config.yaml
n_layer: 13
experts_per_token: 2
activation: "swiglu"
router_score: "softmax"
routed_scale: 1.41
balance_loss: 0.00477
balance_bias: false
router_cosine_scale: 14.0
vocab_size: 32000
norm: "rmsnorm"
optimizer: "adamw"
lr: 0.0012
Below are experts of layer 7 (counted from 0) of a mixture-of-experts language model. Rows are named gate (a neuron's input weights, with its number), up (a neuron's input weights, with its number), down (a neuron's output weights, with its number) and show model dimensions 0-127. Each number is 500 + 25 x the weight over its row's rms, rounded and kept within 0 to 999. Numbers have three digits each.
Before each expert's rows: "mostly gets" lists some tokens that are sent to it at least half of the time. This comes from a sample of Wikipedia text that the model never trained on.

# expert 3
mostly gets: " Jr", " Nominated", "De", " N", "An", "St"
gate0:526529510497539489513488486488483543486558508519475445470527520506475495495458509482499462529489511499497484484488528500540472517489484506474440495493505529500485532502471455478489491509499510484477503459563504493493476502490509475498515476474486482478464487498467495515476508489530494488501495467527521518506469524496478509495500564504485501455520534448509503506553501505488509505519
up0:450444514491450487504544520491495468515473520482501551532512454498513506500496506511484539475474516516537554529492492519522513447500531482493548511515477462505536474489492550511514514485521503534519501539481465536526502498489495483516540527524531525538515534496507500458504484492463477546481514489525488489471507522523489473490499462494510476500476482515457515458468498495536471501480
down0:463490525490523490498536522489507506524531481468528542500500474511480497524502457518477541476459510532581492446546532492506517473506481484487512498536482477508530501496514532497513502475526473493502443467484481477492458455514464511523483539516453520486479483503491473484486470495473544500494494488523468506506487517494468507504502503524503487495463511502490504519502520500521518518470
gate1:487493488506498463554525487477531513442496511513507486484534487512492571514507479514493512493488509433498469481488542476538542522496473464491495515538500482488475488482499504506511483441484497534504526463499487477501497449535555556542494450486537445488508495505505506509470515477486534517552502456484485552492504497475517504491516493492487504488525513501520494482519492536520496508509
up1:492485461491511479518521490520483507499519489495471463496491479481495465519375537464487491496495534496484517557501480486532516492473514495485509477507491505502477493485502510469512473474456482497504477537522503517515480525494488507539484455512488529516519459471501514503468469499527493472486438512543517526467479493493490505481498505460450544502486532483500474495483489547508524540504
down1:479531495490496495493526508501486500471469479470560477496450478514524495490504515537496514487501532499477498519452492493503493463505523489505492478526491543511525449530511492485500486477511479495524490492506526463498503457527481487471518549498460506520479525521519476498515485471501505516492495522528446465514555506495508494497469446461465483527521508508518525482514477509484538485529
gate2:491449519509515446447494522517557495518518492473450512490536555491459489520448511541506539467494513485514474505533494551501511479491490492521495446524500494507545446524492502546476489498528493463484513447526470528535479502522437481520478494475503450462530485483466529503468521487519461539540508487535463512498493484494539501486493570500495484511455510470477461487531526484548476540503
up2:506448507501526516500467496517520510531514434465501502491509537486510481484457529510496539505498518541512420519495496540463533454530498515510510462491497491492522469487499545546491462497493449478478479481487496511523509536501498489491452512484496510463512502490494510505485527543483488487497498498512474524488456467503516530543451519515481483496526503498451468500504492522535506508541
down2:495484504458496547455495503503507527515521481509511481523462487462513504513511515483509503496496461471510456513506551553509543524485479538512514491523489518486508569471547516505502504527508472510517530472477484499474467488487489536486497525493479497513532496515481514550479491537506496488505544535493483513531474526525478522506525501522495541477509479459485476492523500513509517526463
gate3:469476461524495493511499458491456463513494537519497522477524504493516488425481515530486549549509504518483469485481509527468518518458477546510505498488493492526479493532494477540507466505481544471466513502504464518499503536455532551485467515454467465506539504520509471503499513464463532521531494488493483521461531486478472523491446518517454506501493455543534455493525509517522463538527
up3:543509513485514484504481467486484470505465516487492512509486502492517483510510463543538458459464488524481529500524504494498505459502547471523501528512492527515518485505478505435472523510502526503510477525550492503542478520492454489510493511478491566512482520501470523470505534552501498454500475505488517464509483490497508523523554506530544491535483483479503553509509512472503484480541
down3:470503514462472564462474545500527523542485491534504505499537489518491509462512458495548439480488500492524497524506522549502533510534518506545496489511541443510488510530479514522513467562526481519526497526514504531453447493513454467511483492462511525483512507482470543550522493472523446513475493506502534496452483558501473459500498449505532498531472545512498482491500521483527518509502

# expert 6
mostly gets: " You", " you", " we", "у", "ʃ", " That"
gate0:475492522484485536472487494484501518442508462493456532529498494504504472514558530510516496500510474468503551469536515513470446511456509483480454493417490469480514502515456528503476528525473482518474513550519523528499473496517516491532516518477470479533466483496487491455506473497491498491504509479551506498496478498496513440519530518512497502469523511465514477542512555521476500473509
up0:494484465513491534548499476480531488449518506534478549522481506524552481530508533480514473519498511493461522482516516501510476519516560551566495501486480500467505466526502522533496483550519449496503512526501530520484475488488493486529465484502503488490489499511539500510514454468479488527476522548542498489466526473519536450493538464478500465536524517431497472535473525496495469510495
down0:454481510517452539526497482522508481501515495500541496492463505496512502474510412515495507512488479475485489481512498500530506524463507482493486480499436464486541457497519462456512489529498487498477541477508453522483521492498500499496469502533499506499501522513538532517497494473450557492532508479489493542501525490499510546494475491505527476513475515513504518503499522451497445519528
gate1:478502497495521522538485501488534483463478506532477487489526505520509511453455489467503526522516509499501465481471533484483525513549510489458496483569518509515519482512508489548506507495463521492507473472503487510476468527540482516503483469542491518493509498506549510522495475520512502502521510477448525492482473530496465467506490503465481487504468506479486548512508507498470570528464
up1:518495467495493430432499479486538531528509520485458500496517517471450501520539491506505474497506506474514493536538467455517469509501451516530479493470503543460469480461523493468475481476511496488507507498495492521558541493485524485507521523484484494481515490457503485494510482468467512489517506504557514511538532496497535531526518521455505548485524496521507472498494504495492458516533
down1:487470474516484526509486504489498467481505446513516536523458486525486543446476503511538520467529489475477518487458543477536566475517515463490494526527464503547504519482437522510457520517450490477503505522470469506531473501505482489515492481545464521472475529503523493494522470481497521458499471512545481527470493509549492493515448478495508467509501473464511526495510538516463536527505
gate2:445468497511480486485537499507506567534533468515495517460561505552471477489484500521506561512486514529532492502535488510516511483507505516483515502504531499525508526521494491511508551520519489508452527453540486494523529461472467491490479520481488461474497515481549513450482484486492475480481492519479493525487489486468512499524508493529516501486487513455513466506501513532512488512460
up2:529516522538531541544452484455501459491500481494465524521504503497520507494516514485514511507504499504455477449489501510493474503511459468546491460530495473533471485506499524496536441476484473466502477512490467488500476508526519522502540494505483478485492511542479491473525502570522536510518493471502535502549474455535450480478514484484445479478489552531489483474503495468485530481526
down2:531479458507504526541468490491484529464538476491478531512490511523525514495508484526493448495479491478540521491478510481543519493541497515473525491473459565514500518509490506508516528494505452480540472526505500510498473462516490531508505553504492528467474520473527486503496512501522500544487488529492508462510494494548502517474485506459464472471505502502578504441488523491537472551491
gate3:495499513480505523512470498494503488494510555489457525511507514448528473475487505517477553480523506515496501521524474527504505513512503471468515529500478511480517495506487501476522501533494466452455483476486455457539485507491468522497492546521494529492560525519495509501505482473507503478503485474497522469498508484500455446515506497530493486490494519516520502472516474464463480491540
up3:494477480513491481465502503478502533496504483504497486520504474549510470483481512510494456497485504476506482475512542503506477504461483526551502494483448469494497557521489476498498504478495508507527477516500514492484508463495580499504505479478530495507486502522495469496521500472495550532435509535497486500498463508441533543467472508475514500516491462508506514503475497540584500503449
down3:501481488472537482490541523481511500478515513527507491524482490474505533501505505497501487472453507526536491480504483488496514510543532452524481502502489479535467526504507489500495481512465559507521490552505506489519518507550480544509499477509467499493519493510529505507521489505512481505531524489480467447528509473498487502506489488466564509476509506510508493481502493479540511478513

# expert 0
mostly gets: "′", " 1988", " 2023", " 2016", " 2002", " 2009"
gate0:503482539536521515452512509524514531517449482494511470462445484519480489472488510537448471477521517474516522533495531500519485510499520463490489506486470548497491498511467515483502523505481535479519502492475494540466523476462490528492454486514495488478510514508457548507480513454516471484530480519461512501530474507459517459504458526494460523473470477521522500517496506509498506495518
up0:555521515511472496514477486522505535466512463499496496477477535517507476548499470533510511489475485506501505437485497479497504498478514482475505503461495510477546499497504502473518532522529509490459511532499494503534510523481470512494492492518471478500476509479462511500560494478537536508507510513488489492501507511510501456469478512480479488476486478533523481496477506519452478489550
down0:509510506515468469465522532528498533526466498481515514494467457518473470529542544529500480471513498508461500504480479513480504484498521464514502476481500509464437513477477513511515466490503513531516520521496537505475536494508447449484467468475490517540524504517504471476489428490494489485511502499508524493492517528530480500494493495501511532500444475507500489513513506470523528511502
gate1:474512517476495499550450512532488516514482508526503487450558497523465497452474497507507514538515495446498491525513483481495507488465504498504528526497493492502525508509466528554499529549509521515485500473497506492526517527500510500495501452495486486505478519497508515503512525488538512499485533537481511487510484527487469495486451481472505488507440486537542542484497518533514490549470
up1:486504471498498500509538510452518478483477518457497489580435530507528508534477515470508498474512484491546502495505509520502499477526495511482467492512564483502454519508544535462493496464476491484528521526473502480479456439531475507495500495526494528511529495524525515495472459537469493495473465467541490498490483472487517501536536510506511501491517484520489489515513491503494509474513
down1:506515485502556497506524469503538496497539503523506487465497487512540513495479498482524497484496491489489522513488530464520505498482492520495515499489519455493509499531460484498506483491537481489503481486520478488510473468513523538529540526536533460444512449517468497499505517454528504485491471514504533531498490438498491531482490489486494488537527507504489542498488489513513494481476
gate2:491468541542597481533519476506497471508474507498468502508488546507496510519445540495514513554454509502485528516482468507478537508527472519530536518502514524483480488517506497517491501457493484527486493528484473487535503477491507500519511464463501491464489517467534495496471468487482488547518521498491491486539536486566512501525478476520496491508519479481474489514527515495484520514503
up2:498439469518512555486441481545497504489514456494519509496519481461509523533522494458453475504534487534514497479549527510487535533497460509436476471475506447551459527522500489505512467458506535484508496469528487487504511461470499517527500503528523507505476493517517508527529501546522515479501427479468534521483485483488504476485494483452473499509492495510476509472545494522468521478504
down2:529480495511505533540482500494537518484523481477497548502527509498505500460523504483502499480522485515472516490485510527520544491475526503516467462444488472458502525490408455512510500513526462487480491501493497554469515554452488455510519532482526488477465476489526516498503463505534467509525516512501468485511502471508522466501492530496521491481504501493473492502502474484464509483527
gate3:489442437469475511501531494497498497508515489496529500535535513501491497508500514502538493518509517501499513569502470508522494464519590477487485495497498502545507507513501484519458531510519483505528573524462490502475449475498484474493549495518495564498525526502499528487518519512434485496504529501531475481544508529529497492516510472489496478483520466513511511517503507507515502482470
up3:455509502498479476513545544485511513500462497518502486475510461483465506467511493490509530519494526472506512487507450493532498481524500477487513503484519493507470478480508517511510463479519488485517517529503512567499513503520498512542495511469514487511506477506462498528514463534480518515510485474508482529487497520514462483435491510452442483476498490449481534534519487509521501472503
down3:501510488525466439522496460520530507499467464510497483489450499496500533522465535478527469503496497503473490504505448482469475475476492522522501496484483506508458455488547513540498493455526496539531468503469508512539506528510485513499518494506474484543493529523505517489485533498488472497486545455494480510493509511523519463476490478453500533463499494468518520462492491515467496543492

# expert 26
mostly gets: "\",", "\";", ",", "),", "—", " (2019)"
gate0:542507552484499510510517541496471545436490490483509563523512495480489498456525473506520475488499512493476574507480492483502528458511544497507503524529514474483515468488482511484511575496513557479499476526554544521465492520482492477448491523467484513458517520456495524490516492499460484484512519483546488502524521523486505454523516492484525524574536485482488503567553501485501517474518
up0:488450465528554518514491469474528501517491506511468483476533511560512491511489501463492539505499506461539508494513525529506518531456480525479486507500535529507477543515504491515504497472489500548512536509456530515485524469546520519522521499481490469483489453510513465493474543470497550515500546457491507486473539473510503497513501528542497480452480449528519506482478514514465517519476
down0:488490484494466553510496487494522478536490503534490513495488509510468516478453555513488527523516517542497496468500524494513452517527464550477472437473525490454503476532496472508478479499555529479504502525515461489506488520457520530503500461478489509492458482517478487485504512488458485563495496526492479497507488485449519551537501496474499466470505490511519496514469479506432519554486
gate1:481550506519482521481497518494480450485449484515504520488516489523459503499549498515468490502550498499493510507501491498475484510503551493494501536500497499481501488493480529489527508502496494517479550455515448478487529530533512479507502500488520472519466544475482456502505433493492470511513483492537507536529477539500510480514525503505490570488508501479507515480516524489575513490490
up1:502524500583553468425507540482555477518465508439492554433493505469521508499539471490457496489514489524513498458474520472529502495488447489551508551522511472547475520525520492487511478464496462510487516507531530498516523511484491494488517466464513472465458512465494491525477516499530473493510497489484501517519519500534509485454526472548478485505482491517517458477533505477483502508467
down1:529471487493447462564558506502517521500495525488494475542504532487518516518428464494483504457525484537502538519496493533495541470506512468507534553563522502514494479488527517546528503549488507489533504489524491501536502462513504499483503539507484491491524506542512478514476479472485483506458529487514471517520518478498490505485501494425519464491489503530484523490490462538529495469548
gate2:498507500533492504513527530523507511488494425494504506507523560506464472506496492505518517492473505521520535515469497508463527547546499494496444483527464474500448469551493537544483566483515515477463484491553509492478509487488493514493459475527480544506521508487470502490502507522480509484518501478481498496515434495497516518525520510491511487490495535530488532501489536506537514484539
up2:518504442501468468534530514514506489490499497533505509490471495528541530502508482495554485498499511502473468505531520536485531495508506488511538515511491498455509523538534438481464486469515453494458483490501522496528478475494481478494509492469419538496482462430509484500506531487478488443477518497487492489471514526547487514470498471515473463487502484497529489496436527499477532503507
down2:483518449508494501485498550475500487485486471474502480485511523459504481520539475509525518561531493523483529490487510469517512541506472502533510461484465485495471478540522485514520516515515508510524491498507500567503494529496512538484480519540476492496503470488486533507510528454468537520484548520475486513524527468511507532464427529493499436494470468489531496476527498514493502527470
gate3:496485497440523493540469478521560501468460485534492501474490503493480453526523529448510478459541528526538497497488501537519527498471527492475475488507520508476426523474526468536511503506517505513487458536464501523487536467542475506455500490492532473465486474532527475492454501495512482471469505503521464489539545463502510540515450545468495515467552448437509484528536476536478484486472
up3:495483509457493483524506517507512459494517522519521532492525514512538505479509513456496517495516484540516486494475490497488517460526511515535481521485497505495452536460509413515530502517515491489483480519453530490500534499536493501506492484504519480488497501507515467476502514553510532464465447522473478483500511487468504545496458489492479496463482481438495472515463541509470482503487
down3:541555479547503467494502492497511553458482539437488516495499521501512505467486530491512500504507462550518517481499506499530545504504520491464500493432487520457486501490516467497472485517501495517527513506507496501514525535476492495518523524506497493498504510460451465514462526504476540466477461524485489517505518467501493498497515551488490545486468531480510490477482484497494460479541

# expert 23
mostly gets: " social", " a", " cultural", " −", " 0.0", " Chevrolet"
gate17:524459516515489505462515453500551503495520482495433489481516521522511504535496506435526515491442496508487470465491464487524517498506478455443479498475551483492482516469500481544527485496506485506470510485549535548521488448504512491486476481505499478494522475491458497453503469503504506504496477493483526524562464488522492502471476486466443479514492520535509460518480487507476534512511
up17:482573466516503486496509541453487520512532521465524477539487495487506498470477476549522476476528520483565520508480498490527468487445529514488540499501499511516504492461500506470485534478473539498498489530499481480497486553468530503472494486544470499546514519518503517526527545503502535477453482498474476470498506543487501509508511537491528501485479490534568528453514521501522506489492
down17:502531568487508470493495522499498504520499500504480479491498501506455513532508488506485506515528511471529506503529482523503501536489548475497518461541478500491520466498497475525520508497512478506482532479499534515516490489502442484481515489511524504513524515518506513543498470461507487490498520494501469515522533507512483507474502472496514491553504483485459523504453490501494529485466
gate18:506498508508495514500468499508503496499487495525460498488508512551515508499514478489498482504497520495557501490495514519520537473482505485494516478527489512536491449513490529497529511507461519477568525517435465470494519481510472525483503443518540454509514467532541468507485513472509495526497483487538521496481494533491481484487524476469524454524485524488503482476520494481528509499484
up18:474564528501493507486435490506508505475496459532458509475509496541531467498529494515509447504488491544528498506506514517519547471536489486503485519486472485497516496516520519520505484538460506478572570496435464473521544494496459485470495472522530461524516491539510482552467495484508501496511475491555532470493482475501514451478475469479511465539468523471505466476479504510495529489513
down18:520526536457450452508510509479515529494480507507516521496500505515532493488513505515487501500522511552491502494521501493470470503509501480481528483515496541476443547487498555462516504492498506494513520467497498484508496502489465535440543505455503535517462488517530528462465498505523504519512477430475508511458502477468527480522474452493481491523489532463537519525484534513521544529479
gate19:515459466511486479527495503483495528540486453525462502480536516513503509491496475499493485532466555482481534500484468523502471485507529501495494518542445516515515513518481477510532509532490486505479518480473491497509514533472519453477549427493506489471497494480508486507453505446488520572529546458521523534486515522514524467501496466494455459481486508494498538480490490525491490548443
up19:489498477526536491470495517504512451439491552484480493528469460498499521501475493508534519500533454492505487515510550504502507494483486525509486505513498519526477481506503490487480495442502528481528489533521512438532504472531502503548473514530488504507529482527511510481493521519522480468465468484499497480507509481504488547540542501518521539515537527510496479500531523492515519454500
down19:459485493530515508483504469507479505521496452473482465503516483480503512503487504551518545465503521476557497553468531494486537516500494511532540504491531490479490495525491489520506468505467557513508478531481462495521460495546520445488464506498529516514529525517524540507550506522541513498499534497487519525507438497495530562495499465522480473436484493496490518518514501512494499502467
gate20:512468523529474493563530474515482524493495455519518512464503493470486481498446503489452518481430536486539532525506491494505516507554538497462523472507510507493466491456485514525518499475496499493443463469501504489500518493517474580492492495515512471512560468540526511503479496499537482479481527487498519504487536508500501498477482494501483542456508509503450514497505425519502493485522
up20:498468504519502518514494506478535476470457486523519518530502464499508522486489522547492442529489533529470536519480484505555502544530482498504458475525502506458452498501506448532542484468511503491458488486496523540462539519456479515516515472517489501533501530556497464534512490495463475482505522450470532517527524512502475493488480475483474523501566510531460519498482494511460539470525
down20:496555489495505512460519493482536499495458479436483519467510500482508503477527497533525492510532479485503514504536493440508485513540471502492528469488470496497458474501505514491453530485449474524539492532544478483486478541494489538488459502502532477505503474493527509475527505516543518519488463523487511486490561504481504510521500500476499542479477509496517507520493495518452515535520

# expert 13
mostly gets: "nia", "ň", "ucci", "nus", "ş", "yama"
gate17:493475501479551492535454462532524512515556508475535481443505454512477503528542514462501500522533540449493471496520510480486488474486513534521515508514516492499524489549481493514505512498532514514503486520499473511526528517514516521507479481489484477478506494526497495486507501507499499509487480535486532520497528469468518470501528506458494543504477520460476505500499495521497497519515
up17:506489450492518491504574487494496500547536514511518487523548482494490531487466536509463536497484504527493493559525531494539526489480494512484458460527507515492498497506486478446487476480479496501510473497509482502491495525505521495510551494502454507527513523471514450501533460522455503500506493468519518512481496509491456525521476500510455473458470515507535500492512516520510547534444
down17:462495498469468521473478491547483488553511536543467493477532511498489500522513502478514489449457517481490481517540514535517533526501486530523455497502491495517501507527521483495455445509531495486514514541516526499473453466576484502552460501489507440487520447508481521520524471528524446497509512495544535513490503523500505505520534508508501520499513493493499502508526514465498519506507
gate18:537519484525512511470509495507493441453465492522518527500470515488525504514459502547556471519494482479482455489478504513472511488519513507493483518506531469512490477491503480499520473512518509466507495470513510487528532524497541535500498492489488526549464476524468513472534512486496477480500477436504454454495509448476498487518465506488534458511460493503506475487490496501515510502474
up18:497442528482489511536476517507472490498507489545480465485528544492437441503524482482456494484500487524497552499522495511492504521451480479508480524531480529498509533534474533513525525521512502534471494501482468467531539500483507533522498496473516472487575492501490491484482440487517476456479504495449529494526488457477479463502480473534513504497513504508473480478521460543481494471529
down18:518524495467493577489499497495521493531493498495475482470531493525493514496525456552503526485516506500527522462525479476459543531503497527487492514537475493482455474531533484474487520484513532511512493489484530503504519509532520500528512532474549529515474494487488505461564487485501483529509467480502511480535499503493520509492538483533532502533534496499502505491476497431498478502445
gate19:524477500505529542487442455482482499477502463508526494477508531510499496536493541487508508508494521483507491502497461525451573518492471505519578469527489490476483483523468522516500539498503506505512482495507469488525538510501488531483443514477491499491518483509439547448472502501534523485499531435466514471505503460491502478567533509541516526484520492517492511484438484528543519465551
up19:497509451499540522502423491522471462465549480480514500520475500496486525485485501508486490500516498506463467491489464537509495457495533499493511486465510486504446521540518524495493526481484466517480475504520476499530491495458496518467498475516552499513500502547498541504535531494531484449483470450492498499485504453508545475486532482501502492499432489545493491469521485525520542489459
down19:504518517490525498502478467459490541513488482521513515514500493459520536486493527518480515513538473494517460486424469493507492520469507509502491485506475490478499506487494473489536472522499542470483496481497499529524521556485505480515480533499519508559557494498516496519512496482466531515506507506559489483537521524484556517466490527484473500543526495563498543517539515513529489558475
gate20:498494487494506485491470468498470523515508510479517516496563513495516516513503543485530497517543519549479477457557499515505546507509484496500498458547486497511515532575497494502473466522487464440500489467515490475495502540540494525522490523493534525470511516485522473455518520496476510493490496539501477464469505506511501502508435484515489533509460457515506514518505506504491537529494
up20:491506505505501505470497557488497511491468446510443516521510503509503489443518466511484518471505509482506550507462520487514493445530524495508470526539496489572509460454514518506512563486487509502490505462491501458496533521466550486473538469520495468478531535509521476451509487501502506511506491481528477519510469507502479507483514519510487513524503511537521510503490524430499484473486
down20:509496488514541501500504498536486500495486490471541481514482466518506478502458495487542480541448496516457453506458459494530478505507454500508469491435496490498511519500508500511514474492493515521486513500508516496546529466496479514467473494518466488536449554549517512544498518475543470470508488518464500535482507479527486472469494509488486526495475495526505468516490494513476504514524

# expert 5
mostly gets: " (", " [", " (\"", " $", "(", " (18"
gate0:493498553539491490510480477494498503527510497572480522465533522503470531529547484528492483485507518548498472469504475497503512488469501472492524511576495552491498498491486457485509498532462509501499484472497482543467488480510501499487475518495448462483489455448512476465490536479555500513512524480515523519514496538497506511523513480479518468497524566494535484498522493491504446478520
up0:500487501481461483495512515519470473528494486520506449522494526498467531493447458511522523479505519473505478526523486526495478487458515539441560487498559517487508483490502461464533491522481490514528510521475432497505510492547439486480500475501507490506516472522475498476525517516504459483485512469516446467497504481462504488464521515460532501516518503493468507509484498484525477483461
down0:513521533471498493546513490523506507501488493493549490429481503440499483558515477500459506488504516504476501554536492487525480506446562477507486496523536507549480508540504497535534483509513479528479497531494460535490511463478505547502454490477519494516517507490527501517492493497503463518493494510493512531535466488487497506481456496499481532455473487469439471532510492487535512467535
gate1:523521522503511492536480449510498469513506525510534505472554507499473465502522510494491536512511487481484514484504463502521469547461502517522475478540499526493456492523476508492525486471521493471466503494501503481530530493515553536516482484506466548547486532469483500516490501453474467492497497477478516546481538501498528504514457507539500465470488511495524534505529481512486503514523
up1:495447488446501484503525519486488499472543510473475502499505476501508445458497515521520498523488554539452521492489485499480473467518555494503522523445491503505500478501504502482472507539485518482526510546513525550503453519504494446510524532535476457502512502516491506482489523516499501481508518511495485463489494487509490531483520531434487489483484498448525511500479494509530562552504
down1:463517546507529474532493530552470535525522542498512500518527501473529504520494518507439499480559448535489520481488467481497455521506502496450536491474495553533468498503527501477521481534473528474466492472516546492513520521509479481533487512515510475521516504483484463520507521505564518512547484501491490536479476496526490501454568470490479501468490496529470481507506509511532482504473
gate2:465471550469506495524492474526519510516458497508524446493513536475474496535484504494463535504492481537502441492506542511485540500474514515491535509512501537498533491536481503499538497529493499524470494492485497450483449478529498534518438488502556480523517476477530471537455466500519473463494507481489497499462496512502513481521493465477472543525464525471495462523523506484468484514491
up2:508518471527502521468499490502538504476458493484528493556500475512475488471446484532486482495476508513525501530468542503511510463466510491462527516500511467475510520468525544472499525469532552536517503507555477498488474522476522436470529515507479548498500545537508509464470445513504488472511491516520522478505552532486509522494485526490494534516527518532500511488521501518464494445467
down2:484501542495475513519542512547579532475487530435503469471468459455441491456511526463445486508494490481529436489513509481521536512524528528489498514561484475521463496450493509467504487507480487517524531506470525495513494511487547454508494462532514510505530518521524500447513532530495488472524514482505534536521501480512552500520540495512511484485525488493508493514462495506498522473522
gate3:487511520486529489506467493528490485502499516516493500494518512502441457485507504467461528510461518482531486499488489468482547498490480504517523497492485485546496507504473483523501504472489488524564498500518495454507485480533503514445491497525516505477497484539473527473514565471510511510526472505494514555467526502453505530465544514482530492504436475466504508500530449511522472495504
up3:489518489498522471454515522482500495485455513470520488510490485502468509533468524512512498476467503501432532523485479529536561494476465506523499487536524482519510477460482499502495527466527512512553501500562492487504519517470503514441475501540463520567483464489465508523495498531505490514510461453507486543484493491544495516532561509512526527501515508519529529488488502456486500472476
down3:510514515493497475504469491443524507542492521493526503492498494462493523551503551526502466505503475510456537499535506522501496475463513504501440484469527487502473527533527516518479461502519470492507510516465459511493529527487509471505465514477475514466484538520487481523454535473530477491516485476500523512477491513484524499495501497534482459498543499503533496492518537487489482506506

# expert 9
mostly gets: " and", " or", " but", " &", "=", " et"
gate0:509520481489530551558484519535515490498475524435516479516534492492476513490496419521506516504475481523525494497518516508526463486468521529486506498482534508523496532507497539460508516487515487536464515514550499543463507493510540490530480495514495516479516475539523469476522503497498487488499504522483497516536488512503510483484509484523543513475524531547523493515491530464509522461522
up0:472501480518471465469463473481459529503537480541488526505491488471486472456517542468503512491526489452494529541512484478507535547461459464507500478511444496533500530484498519503481519537491522470535501479470482453528514512475492478489541528478514478516495498518480515506451494508546488518492518480525506497498483480495473493454497490512510512503467483462524537478508549511529470539472
down0:503506512486504472544544501504525451552481553524499509525483488514496516485495520476498512468518488516498522480516504539480540478477466466527520506525500465483504550494399593504471494526525512465511515518504477510485526507459472484496504493452526477515540544483473521526494526438515490511508517470521490461475497495497509480495478478504512507533484495503497485499528480523490507512466
gate1:534454477449590522570511470468477493487491501509523499521490521479506522485526475525478468505471567499478485516481509499501508505548518493515478520496515471508458504495489474489507536486515511542525439501487475485490508540528501534495522503460516519500489492497516471525508465463493438477505521485515495551484523501534518492492485465467532496488511469481508507477486485515539518471502
up1:487511505504507473498493505527508472471493516539508500515492515501507475507481521479494536523535534483492500499495481560549468486490531444501475507466477525504471542464496498465519486513524502507482474457473499471534454502501498471527518494503517467489501519510519457495472497490519468515478494493487496524524507521466499488469504510508525514470466450479522487501511553484491529500484
down1:485521489510483490482497518493506465488488513506484464482492481531493475499513492528471514463492511477531493517495541475538553545489545498512528463514535482536516483493496478482507476504494522477476504544494521528477457500488528517486479505507481523496482490490465554492509526468530508500508506506488504503482537491497479475466529471542528474551498468509536534459517542500503513467535
gate2:526529503520492547498485496489533548485505463504446475502516426488520470482521519476534497472472471438485510544491522507504501514489561504483479524498491505479529510477498545488511489493440494463487469553484541519482470474510492462524539473542509470463467489511475502421487489448495511522504511466507514507511481488525529471489530518497490530485508525491453468509512502467494543501493
up2:475518502485498467497493484483425506489515516514503553540484549514514491511486439495522523507518540506507517482471463467530513489542494448491509495507490489509461522516504460475512495502533504518463495480486498513536518516517509521528468471496485524529485528497483549568518533513526495507488523475522501471506543494487487523520497496489482464506493507513551547502502502498461455486504
down2:442518478479488492497498495521554543514484488489472491496489513441520511507531443501524514471508520506476454498474503508487464489476529495515532544494545520502477483498495538534544510537481493478501516488551500491507515531492519467505529531488486505488563490501537510507559564545502548470486511535510521504529508418525498487502515515486526483488500518505503513537495537542523460492501
gate3:458483490458524498534503495505468526501491516450481544479500487514515503512538498454488510522527496508488491526490505525496568472488495511519511558473494508480496517485505483527471483530482484496505493492482471539491433480524472517516491507469513486459527476493531462528459509446504480472480488475543479474448490505476473506517538484500479522489476491473482479514504508500518507461469
up3:480439495492457485501522517531474551519480510451489542533517472492495468510489541496492492504511494520504493509513493503482525437505517493532566555518477506499459491487514556525507528525534475496478477523495512528517493499496449484483508494488517488453551473491502513453493494473538492486501469544542491444499490512488484504465500456455512519531456515466467475495478461542541527471479
down3:516497494465513487487507479506484522536489511483482515498542520470507502473539530547496506527498516456493413551526512533473552508497532550511487517506552513502490481473535543469473552498520500514512492536520488493495497446504531489507531477504510486478501487469495460501534500525504507488503467477507484509520513526528526460505498483519489570490504480519522478468487478527490510535502